config.yaml
n_experts: 32
normalize_top_k: true
router_cosine_scale: 10.0
shared_expert_gate: true
head_dim: 32
rope_base: 10000.0
attn_scale: 0.177
init_std_down: 0.0
beta1: 0.95
warmup_steps: 200
final_lr_fraction: 0.0
batch_tokens: 65536
seq_len: 1024
Below are experts of layer 4 (counted from 0) of a mixture-of-experts language model. Rows are named router (the router's row for the expert), down (a neuron's output weights, with its number) and show model dimensions 0-159. Each number is 128 + 32 x the weight over its row's rms, rounded and kept within 0 to 255. Numbers have three digits each.
After each expert's rows: a language model's description of what the expert responds to. This comes from a sample of Wikipedia text that the model never trained on.

# expert 24
router:124096101134136122174113117126147070106162118127111132099143120100055132096111150148150107132151139118074161120134142101080107144104116124088109111151115150081107143149112155079109093132141121103135051099120135074149153163105146162177138131092149202159160148106068112080106071050088127202118101135120156109161067099085096080139162085091204117107111150113159165166089099096196147178060129108132108098099120102115132118130120124085147127166135147150172126128199203082097111079131118
down1:108126146136147131141104158146095188162126134038124160142167106145193159114113115126124130124135107194115147134204157175105147130179178084099121087135129176134183212128146162106145125153128096157134141134094141180106132105215134151162088111126104131132116159113143123119105132086119119120139126152127125127106102144126109106119181174114139113170088135142156141152123246081110150086146147104098137080139096204119130102149118119131107139174139210133159221124072110159077150093121159
down2:149167118166144156099117070168090055136143082091144074117082146116178160064106159116152125168105142140125128150094090146078122098066117118135075124150129146186171139101117089111090112115173147106106133133184161143105128143082153106165091101078152163174099198151141085164180158127166127144175174169162144186146113178151048195189159082099170128136154150128122099153088159107130121166146114096118065125136101138147146106114121169100107144122176130114124100136136129111149080188119111
Later pieces of personal and place names, often in sports tables, like -ey, -ley, -ick, -ton, Ku-any-sh, Milwauk-ee.

# expert 30
router:148103096189088146101113094189086155111164173183170117160121145143119129135155127137152128137101152111115149104125101189025147153104158117142112128149117118120177120134152174154164126060130107078129074093071100119175144135154122193156070040150145130088113069122108111140145147144130124192211110130102121092140220139175125195131181132081117151137165124143129101131133119117136157116089128068172110157134100154096125098084134139105078131151077105107132123155110112143119157091125090
down1:168144150165091161108072133155142136118157143105145100126154186147163075107114096105136222179131109170157147119084101172117154082116138133090126051166123165124145095149126087150149141125160107086121117121082187195108114134125125196216177104179187143143103110153088169160197127083108107177135161151152090168148132138138146086144130133124106107105175146146082143113125111125113109146089146160139096177117117117154157143069112147131106094119144069109139086138081097183108112076176167
down2:117119103113094113075096137101122146145176104158083095094131189150089131074175142142087161080150146135135151160155103129113153105143198106103120156157145171127176122163091105144077169092118124077093138176094149205096154143117132189125145148120084099132126156148132101097100163120126129100120147130199148126066115120174105133091111107176155136155159127152115164157152160157150093175135111114152143092143106044120155147209115100081079138189137128128169156156163101177097166204190105
Nouns in sports, politics and education articles, such as team, League, Cup, Championship, played, University, Party, election.

# expert 29
router:130103175090157154122165126133125130126075095181135084179175173146144145071122158151125153148148080150123107119111183143139125112114147109128125115162124069176119109159133110165135122137072108152129105157081146082168169100141145130113086157141158123095186093110139172091138158168094144093127162175123106134211111157100106144090097111079198179063130095088167107122153130164150093120211068091154112176158078097059112121129159087122077167166119165108113170116136083140088091131131175
down0:103120088115130089108123200134121141196085128190093165213109141116186142099142068109179146113101169148243100156122110086111136126149078131190128103148129164141143087162101153129164142092097147128172123139155109180104099086122132157125190108153120145124128105083149126110117127145110119086092135151147142154120102151130120150086075141090166087097108154181109114139088082087082100144132104170059136115099144187117070162111115124073064135084113081104118151148155114114097098122107100
down1:192148095142117159152130150101149106108187139109047155157105121149129088129145082100110107180105109179126156124073105158154089166075088139110196122108100113094120145081114155112147087084172163099114158138181151180154113110125076189156163119118101097172088135076087152139116148121106101107118087137155092207095153105134138134150112076123118111097089129051101151056104098131144151096152086113111177091108110127113062142114099151141149134109098147122079117118131186063080103117121180
En dashes, slashes and hyphens between numbers in year ranges, lifespans and measures, e.g. 1937–2024, 42–45 mm, 1933/1936, plus "and", "&".

# expert 25
router:150120150135123149185121140121107171110158104167107123124131086168115141147108100140132166144111201106126184087143177129099147094150086143085121150088078120130087195044178133127170156104150187148113152098113184114113084134104108118169142148162166090164165179073136164135148106144185117138108135095126178097113092113163145094145137047118116120087101162099084102177116102108059157154116151053152116147093125139100120135089095179120084192111135150136138088140149207157145082105130116
down1:118076147149123138130174105123134177149137155124087169156154088073159153099122089150122108081172128129158092126094111103171108088191168150098173099110132133141032096141081152122126150063053164128131141158130123146125073148097188127059176121137111091149139125095130149113088141140107147108126180138108125150124151129099110120134115130106117106120056076100080085119107148111088117102218135056094142117117133156202114162090139135112084162123157072092178131145151073133194137103151117
down2:112158120105112084094161169151094166092121184112150109135166103102119192114151100130113174143163130147204095112182118114132212086104135137042171171163118143152107117153193150119116141070180163215147077114160097101132115116142075125118137076127105134158112145103105142129161110096129122127165100115178157138136082072124152167162050152107089126125086127098044107141156156139167121154110164166059139127064134067134118085110155097123113117111106134129113126106172125111152138151134125
Capitalised name words and family or institution nouns after the or his, such as brother, child, University, John, King, Court.

# expert 13
router:144196166122134113096030175148112165128119082080109149119130147109205147098098183163073132140109128136153148128139098170125120098144178129137045112062154126088046150063100184200157109106133116105173136140105163172074155130127082081114138182140127095128073114136110150149086143149096123164129131146133129117101106127178149177104169162135122164124132167075107175117154134186118161147124141081154155078133167103066164089136150092132154120132151095086134136153114129120135087131120132
down1:146153110082141110105122135135184173123160098132158168140131087075152185117190123136163174162130073149132120212046064141158096141192087128168174122105127138114133142145108119156103135186105139123184107104139126188141090145172103148123104157101125139138142157140165129108090124115119167099135100111123152090096096103139110168143082138150191154108166195048132130133172115112146095113179097138099146170104169142151066113146140086130169148152139086081164165106056168144086096129171146
down2:099152127157084163120094141150106166129129080100071166110120192134118131036146165180125159183160075208164093113152106142096139094128109104141102100112125130081119148093131144125134123159065064097195098158165137104116080065102095168103155139099135151134149161151140123131072103144072091079124053126112115140104087090130154132163131116135157122134193172110175202124174125127140073137152156167103193166142147120096147162124131157101113148106159150133099130160113131090102079093141145
Adjective and Latin suffixes in biology and science text, such as -ological, -iform, -us, -idae, -ium, plus words like known, used, species.

# expert 20
router:100120054100161177100132117137118111080117086160187073111119049122160103073164143161144126145130112156169111175120148127110133140113140101191110084142109121146121114175151142108135110141122178121056080115145047075141111138158165158108139156160104103122139105157165088095110167141090077077139035139163111093113157151092078191181155139104106087143130140124113138108090141131149083145099141154121140160150145095124067105123151210128109097114068094135112150123135144173106170154136060
down0:149134144132114142103090117136098097142087157128126099094081029125121116106103140155079099134097135168116159127229145110144146171142195078152089119091187130094156138107114114145191125115153064168121142132132163119078197116158147107100070100058119139081152124112121159172071094130077108137145123077136095146154111093108113179149108124147083120105132103105127067141148137173199170119104152118124126151118124165125173143117169116205109169087093176131162139096080140117114137088085135
down1:141099088135156075070126141101089110128133184166115101074137107159086100168148132112181099109141152090121105102163071144120141087129100143065138148175150098100143140145169175176112123112104155108122181090109125177086112160076118057148160157126134166162092127074095088156150138119149107149107090158090096143160176126148120148114140074095123121086135088173091133142108106107052098154079102072095163121075162124131109111057122140063116144103172095147161114140165118201136080079116166
Colons after infobox labels such as Draws: or Batting:, plus day numbers and month names in dates and statistics.